Weights of a small mixture-of-experts language model, trained from scratch on English Wikipedia: 3 picks a token.
Below are experts of layer 5 (counted from 0) of a mixture-of-experts language model. Rows are named router (the router's row for the expert), gate (a neuron's input weights, with its number), up (a neuron's input weights, with its number) and show model dimensions 384-511. Each number is 500 + 50 x the weight over its row's rms, rounded and kept within 0 to 999. Numbers have three digits each.
Before each expert's rows: "comes after" lists some tokens at least twice as common just before its tokens as in all text; "gets" lists some tokens that make up at least twice as much of what it gets as of all text. This comes from a sample of Wikipedia text that the model never trained on. Tokens count by the router's weight.

# expert 12
comes after: "-", "\n", "\n\n", " a", ")\n", ":"
gets: "-", " a", " was", " an", " by", " name"
router:571637465514496491519510529498512501598508406480497650473528414451489510539514514536456504508560504547561466438438431411496607471417444462521558460428465537495583587490467499437465515535485529429530508509562517586458507469418468533512529575522501467491471516467392488527434459549481542551551549556484565556482462510460581499537515448455521513505487467479509487524581538491446435591458
gate0:505539460565388591574490576467567476508535454383519514510568532492485473418497472579496497474443481518484569415513484466484523494454442434532446513459374483538542521557445489545461550426548551472537520464484460459433508482565508528574579504505451512412488588589478476628519500421555511519529412484535549483478459577527587552515451564517595480430419458476563527464556623523539406463497
up0:536545466344535483484548511402531488592586512539559552529520465503536407523420456430517546497414568517536563562569460496574528472489390563527561500506537521466503504565527523584568521564524498520464519491538543543551464597541557480466513476505471422401401503412439474536524483497499419503447392553533529435565463514452454472485497539555521526533429464455552525548545544543555524530427
gate1:500496462410487444581435490494538568525441419440549486494490491519558550443494535539567476634575506450534504544576577510523498513510499401487566494520469478507452493430592469430472452536562519548513476436488473446542444527477486463574527514485520514528406523618418505423466451475466478577505540467566448480519505497563557504488459485577476490497538551402473483541602475534535476449560
up1:462514507484429442478459449493506457482518479554491525588480495520559487587612477464459556541550526429510468473507459513518557592482530545493439457532488432543550530507612511514499421439427515565533509508522477591434579471592442479519524515562493564517542512556597396553585398462648523533461475560473518482441451587496431477551553483461456502479456501447520527501451514554426512422544
gate2:467547512475414562539543549454549405486529503403523552503538409478431500523510457487516554466560432564499530513516457518498482483506507498469607527560448521595498493532451419542426637496474520553559529463536492428488453433546528383497556593482478522488515514448562442491476407512476416591432419515479512546499541398568571469534520506489513443521458500557450561555514412523578542539558
up2:589584525472521490546548518503484543453499496450405470464422509444512495544472429486529446512511543583568497522450504487508455514519503530527473550580482494510473527503578523569477506518479499593538482565550560412365536358550509399494475507454525495527492589477511483486525410578515478457479433473649506549509434499552529466500448477623489425580511435561439528467579496552533468548564
gate3:573523504550470643560478576534493509543545393411520481554481532448589569522557528544513470557523442516513492561463440561531462522507540379510394492528526524521543525433543466434394514493548484482557480557536554600499501529465464583467473473588556418543569431456439475556413584579549502473494461472390567479532613516549510539485521420513464424508442562455496475511462494529464554521460
up3:469525616494453415593557453560499535565556503501497440506498506544535459512509469601526482550394511549424474467475484447499472577528449482497490466485553485507484541400486452473435456494554451483546491546448444477558543481552414425458509507581516497394557441501530429489485529455538482542520443524490527526452444413507556493529501464477582512523532435543531440496393531550547488484442
gate4:502485490417492486529423461490447513475480476466469612480537514613550543497525483536433514479449612492467442478449476545467524571579464452471533609480502578514623463372517546565582537536424491525429457407576390441453453543575546457519487512516415488478525476469487535450493547527382465548478496629497504565544551490449466477423473520558403453485470496464574543540542444516513494493532
up4:556492508557479448471457564527524539451519424405510548552544522449503511543447591441520444554510527459558461479399446578395428503440502590497489494574480464534511452468491579523477504496493525450440500449476625431536373480525423435515406487347485479457517525473516470551421491552454501432484540431473500478503523527497520444547548438446473467481432576515493544489558508518513486526544
gate5:464500510531545499500486486532598378481463500461575543585489547485506452554523524475473486524591454605580534578471549529509499470443482509486448464535401516538566485453413478429458566406547459481458476467526540480550512435491434504448618536535488461463559561533548505541558449445530502396450426464535472469496485562561440606509464548434465472499424522533397550519541487505458594560470
up5:417493532550552474546444562499458529456564494444495506569600524488502528472489471468451472428479440547534496466510427570489544531514534558545490563541505527502574478562453460517499484494484383481470417517596601504486537519557501508579470482544470503522590447617389548475497529444523457495426479513518608536458540539615507493436410545505486461476569442521477472481602588601468522504425
gate6:476529449403540483559567464492541463428513508466475510490456501533564459479522474496484422528400500499467489474439536527514535470598541487492562581544460504560586381494560484518558379516549398407501462478424583527418458545532607529610486444544383515455547580406512373480509503532563478464445511495539437553451507475471482475563505490531374562471510450489473622454470547445532544497427
up6:568458496375477500513568505516516481538453448494474490459439509500555524547513409494611470454469597462499513443479424557543491495542529434584513536550558504489564520468524470489476599609490598484500461527555539513519547476484429443529492550460549524507614444441417478514542542483435452491506519531446526564474476567447449453508515526501513495539510562527559477481494544479442488487461
gate7:512437503446467507569415502569608425484525546515492543460472462481492537592574518461497463466514528472536401479497521415528539423515393521531529506502417563604498529553476490525458545444480514579413496483505526526564504604517386542505486513559540436456399504520567509552524451518506501495489557505543576525407626494442469371537500507533484479499573434474521498456507558554476481458414
up7:561529563472509450452576528544495484552427538527451480445575600514484590512543605479454508488534549492486502468517529519401506432446493553500492397427512429506540412531554483564449456452477539519500509511466578469431539526463521574547454494522553529519540442485459537452479551500529501423436466573512443482505444595449498585443539410516423524510462578436565452524411543474528537537496

# expert 4
comes after: "1", "0", "2", "9", "8", "3"
gets: "0", "9", "\n", "8", "5", "6"
router:593519510472488469495472517435490536553368589493549526494478494488567612513514513424423498560532484476527464431465478433460459452479527543570555491496544499529433421368511504453524618491583461519607434498476463434468430513443500438494493483577562526427496669505517525514497501504496578489425570549513569509481549555522411558508549502415541586496522495538502548553504425420504493518546
gate0:591511557543498516530360442608485475515436490411525503557474434468520430425518550547564531606476473470489506610519556457458468464585491551485522450517477502583467496509578413467521488488560437505554458471503444481464471488508466511517439513562570411472535507519440597489494507490549428517559453429446454563603547477442394517604475490468471554427586536540502520506487492393518558530609
up0:429540488481537504467640438500557507506538515458485556496451544542435460494501511505559459531488432618555440502507492574486562433449499447480457540541442449499489486498512547481420593470452466530495532421459516530483505538429536513507543569413532574456495505484490581540487484540520502485397510561478500557552490461501496488486453453448433446479472485571538521548518476556491516489492
gate1:502521504490467521456530482530486539532396399513459588518607438549553433554500436416490457491543502422523517512546472472539502574573531512529566519520551503540558512437426501480475458452408419465532501542435444545494526540463593467446575502671548540568513488597414544552465474499425516523498446477419570521469501552518549537429517553480460626495460517477524551503493490576418583497463
up1:540508555514463423463499485477476471529457514518505496398464483578527513538405514501438468454556531570520540413511552502579469508460507479497409395468435540519487454524491588421450452477514427444618511470545509414509527475428524461487570516525591393483498417448612461451580494548565486519462496486468393582475467542503454553516600609574537439483490472519560470479406507483392435486486
gate2:524599482516557502518495559434570470390460482442480520506558445531443511456533507530547473483458529500546467492478517437452531484459580589477534424495428531464430471554526505469458618605495553476403448524540431574482458448470460490574468449530476510517550543534521487502595542507550471518460507538522463443566518401524439450556471593499540458479508490488512507477563467491409448515505
up2:456573413569495588400457503539557480614478501560504432526522506422478503471484460491557571454358513433363561538533522498476569387494476414465472448539583505459549559543468507528524419565539518529498505585549544440542502494455487407586509535502510515518546509514496481534449555482473477438502477539509467504460597546498426531506534524368511474494506451492507417487505514406532481565542
gate3:483449565489498513473518446507501512574503482464532469524493593462510485520420506419522476551533486513462440525634555529432504374565457486539570544499551498536431460433462482496503513501491406519504438540475473509390529441489434546528525507519442512510492469452459473482530386555586427389419444455419463553497408466497461508355624424447495518573457440548594515494369419422543503417405
up3:481517476489545451519502471523570443518451511443413425548521487519519482529510464409472623497440576579508438563637459513548324579542455497536445584497431449506452601551467530574442555577471521545518517486505456527438487499506589537520530431447538471586375529485423343481491514458519467504495399555544555584481491478585531520483501415558518562445587398589492540501526543481494494496481
gate4:506522393464539587468444489521446425496501470414587515539521493463539468508483436531586459482567556494445530565548436469554594469461424465408496566583593557458477596588529517474438531568570439553601517572513521432453538489535487473510557514544444488489489580459483530445543638503406573504442444524509531552426549538473524500467444624444487526489602528528389472493547508493474553529482
up4:479549504498467528461490473527476438456458519409536434457480516524472457481489451412511464419576490515528543524475521464539465568521525429442428420415554511548542482489533447479385503496482579559437494595452543453507511387555420492547486491482503509471515500444432540567631502504425494478472499480439481541554440481513548581574554542500508492527524559485412448530480554550561443525526
gate5:372427528425534396505550539547503537502447589450575561543463553454428477437516485531512440594543466545585552473522535497531555521606542501483389546492541507570471466459533510486440500483511547558478481490456408632417494527603508518531556440556475508512526416559520507569443475444426406494466480552508553541383540394424518526470551584410445561525511527499487510495610443457496457539466
up5:569525530461504466465533520509489517556433539510549491517545542496517432460465512521520483532478611480422475573562463493437605485529447469506544455502526544491503565553499501479543455585483452445527556474485516576505509485549532527425583451538591559578470588447454545562460506542583515565524499423434479406595474502498520505474450534581452512542600582537385539448531506504482534590545
gate6:453508420469483540486544538544592574500563520403507542534522471607534456481451461545534519546450553508504554508574313507426523465512544486498450365524536539488529505521528547505480565505469554564504535527476571427425522507520472525482432531431534470485436517507496559496540549610493492558556511520456435495436553524484427456527565531536541464477509469510432522543533504465488587490539
up6:539450491613463497537477475501431519523455413576334411572456407518478488514573548442492503549526379445443503402500612449560541391528473551475417645437455518497558520499464475508587586536551568562477437558511456484542507634459479549535540498589470516553494541417592447511478510507534500466512450426529383484540534480480506507459444494459463519444477435414537544611461496532452477420546
gate7:532477539508497492402517531523491478409511402522497534491522475468510510521464485548524480490511516567507488455472462561497455446517532505509451471541490531524532474488455494469477503495553488527448530553483485529464516493522444478575456539494520511527531521523511578605533506554539525546501504488491529565509577421516554556524463449502504455367556463522494558499495635569503428408601
up7:500493485481460429602509678546500516514494447512468526420450553496442547400417536465478529552450496557445627559471569487559605504488538482489522509497474383465428525479481446542505460428536533418523546430437457413503542486497433525496529510573432483477558463444594456538465413477485550502473496519505486466509524452533501527567408465487480541403498483472533363551450461488517541594533

# expert 0
comes after: " ", "1", "2", "0", " (", "3"
gets: "1", "0", "2", "3", "5", "9"
router:523482575434438555516415445508493491516535375474449563496465430471477463536530531513388450539544558492497430459507545515396423385505531517585474426502454504465475486485528511458519520434508494531584485507415539532406435468472443577537582626483517433425484557446510529532517565503367558613499590516502494412574602602505500554491488444530493450449443477442533494485426516483471544485501
gate0:517616491541476492497485519528542560466471526508426494541474527484555522493451528474531495500530484457445561534438536511574536569471591562424493467549448457492523480493524373442548482487413537514459545557509454502506444475404442635516449398599378517456576473523441457455584527529523502491455512541527510570558504477500499518628497476544449544517464542577521525552539620488419574527425
up0:520468519443507530331454460503498426497546588461512495466507548482549468418554563547539529442491484547495393459576516556452484451491423468396437502505556519494527506557480418391554566502492479556438477480462526479534549464564491427511532499439492507628508495546543469489469458504485463524564590521527502526528470583509443488500551505404533531598466521517442472486508548484542495460558
gate1:541461524485579508425539497563425474490475488403578515475455492456472536477474503504499492602505491539518500526484506426493491485528515492426490518419526532561563445510481508416402511524443582509463479573496465537481554529519433562567538561580445474513524567520500542508515544510433460448520541477448597488398502456587515497486422509489535513472493466589447499493509478475507418518513
up1:541465519504517596516553497460541489601339551544477536471537442502400485422413518561526516575462488524514452506401475467450539531463529549538439507444522519471530473489426422552449411540494472585540473550449512524622564461428467489544484400373453555404523448480437474576592452504454587517469479466465495495565500529465534441402449500508476530429495544547470541495432445491560548475534
gate2:530532533565564489446494489493420518473602475550460596465511476462498481451545532374561514612522519522432469520590611354484456558406545528555393538478447520576524512558572441491483487432532580577448461438514508430519436454561414595579508592487431465503537498514613564466530534492444506549524436535462422506446446469460460499557497455511461463529549543520479489516459543435518565465510
up2:557470496493379499601467489483472487524423552528519551538426471560493502528526477522561414516435543470514656426501451515465467444483538523503527484526491448522532604497560512510451517522447529392483432428521426556540443521506443505582450567458406491488496486550520426446484492466526569508474520507585456575409459415508502465615394512461434502413461499461551485497521480466452433485489
gate3:424521488447373515424486508538446444585466445469479545531472416567523454556529476417445490497536464534478524486473567542655461487518467511522608535488500587547500614501412494493513449536516421491532512474487506466556435444546493536430451629562462565499466476606543493446433482525555482615484586409507578432478473494528606472565565474500519562503494454433438472459480609510564490508482
up3:588479472525565517462527486610428524523518417538579443529538509556474546459517487577556500537499451558545551539489388525464528503486560432571487499497602507485512535539481458454538461513429466509461548543542467573501493428570503391577463434499457477527620544529528491509561446439454476513541544479419415515604463565537587451491514471489507581548556549484502461469576544417449537418514
gate4:456469608551482415525403500446544554512447522446516465582529472501495496518635510498519489482521523465424527519520538449508487480456556470642486468458403487434490487462600527487485473539530530478503471563474620459515523561470495563437490483489516450574454546500505470468510536545454527566515507495528529534588521511495490522537441439616512545506521522598441443527528490457501519450584
up4:582488426445516498477544449489503441606500505467505504470530448495598512543468452508401480480451455523488392492413530412527466464442554464509572418455526508535452513452552534493467447458578470481547544495467465517530453538448519519572412466440565443514518477454462467574497452513413520526465474494508519510497400556436548534498510471476451548442543521586536459521456466501544571544508
gate5:523399444531408483494453490571508474521557529427529550512493477432580513484431483506563506463475659519528523477481462503460511388425493445519451423514552488497590528437434464421470447573359485535434423481506536527456546625567496514462481458488498403456554395501460562488498451483511472527576497431416554554554384537446517494566512469508555547484557509525521471561560486493456479405396
up5:470497455591473457549516493481527487538528490495559459553565440457486555479524561450512519526520486534485536506516555616368491485525541513465479472523542396496478507523490564452478479475528524443529496563426422602473594469490499516476532473536454521395506561446475461559549524577498465539446473470548452523521560532483412522563568487456535484511521461590553566506526531393499574410549
gate6:447505498495465573488507524429511525465456396466549491481520443518534485493544519523485487495475508505467513514509554575490461504584475456600501528486564598597522475593451509490502511493559522505416581543422506508444413494510536435558488483484440442540491524484392586499499472426474498546597517650543500510504482445523608475530526513526459526476440451504443580521552592434464454530415
up6:415580484432510516548506522442437456543492425583537471559489488435583565516421424419540510457498443540525531532511494462548464484504439507522511493585536512365478479369403461511525506540481552451514502446493468517579463527504563485392467518507453451399527495517474479436453332538490454513473547552541482525514548341530565468484506458429425519412487349533424498477473540569479566457460
gate7:483528520559441417510506501390553539532411511457520541542491603436488484568556462500529459467527524366513493488537522525458555436482428580470438517437472552479485508643504478435469535537420527511437542612431415529490470467509460539435519542544467532470456440460572523544428502497491516548478513553571518531468496507433494470573548479480603499433480450554481511492601508520542515574475
up7:597501503493413499495608544469517486530557503507530487593491489478511455461473495455525470443439490517556619467535531455531509513410502482507514530438493567509510425509523507525491496506439465486531556518452506439558589539466495523506517488478531575504457499473462493476565567514563472563646501464573434466512503435552534584454424488438514504454512467505549468624457551453570530581519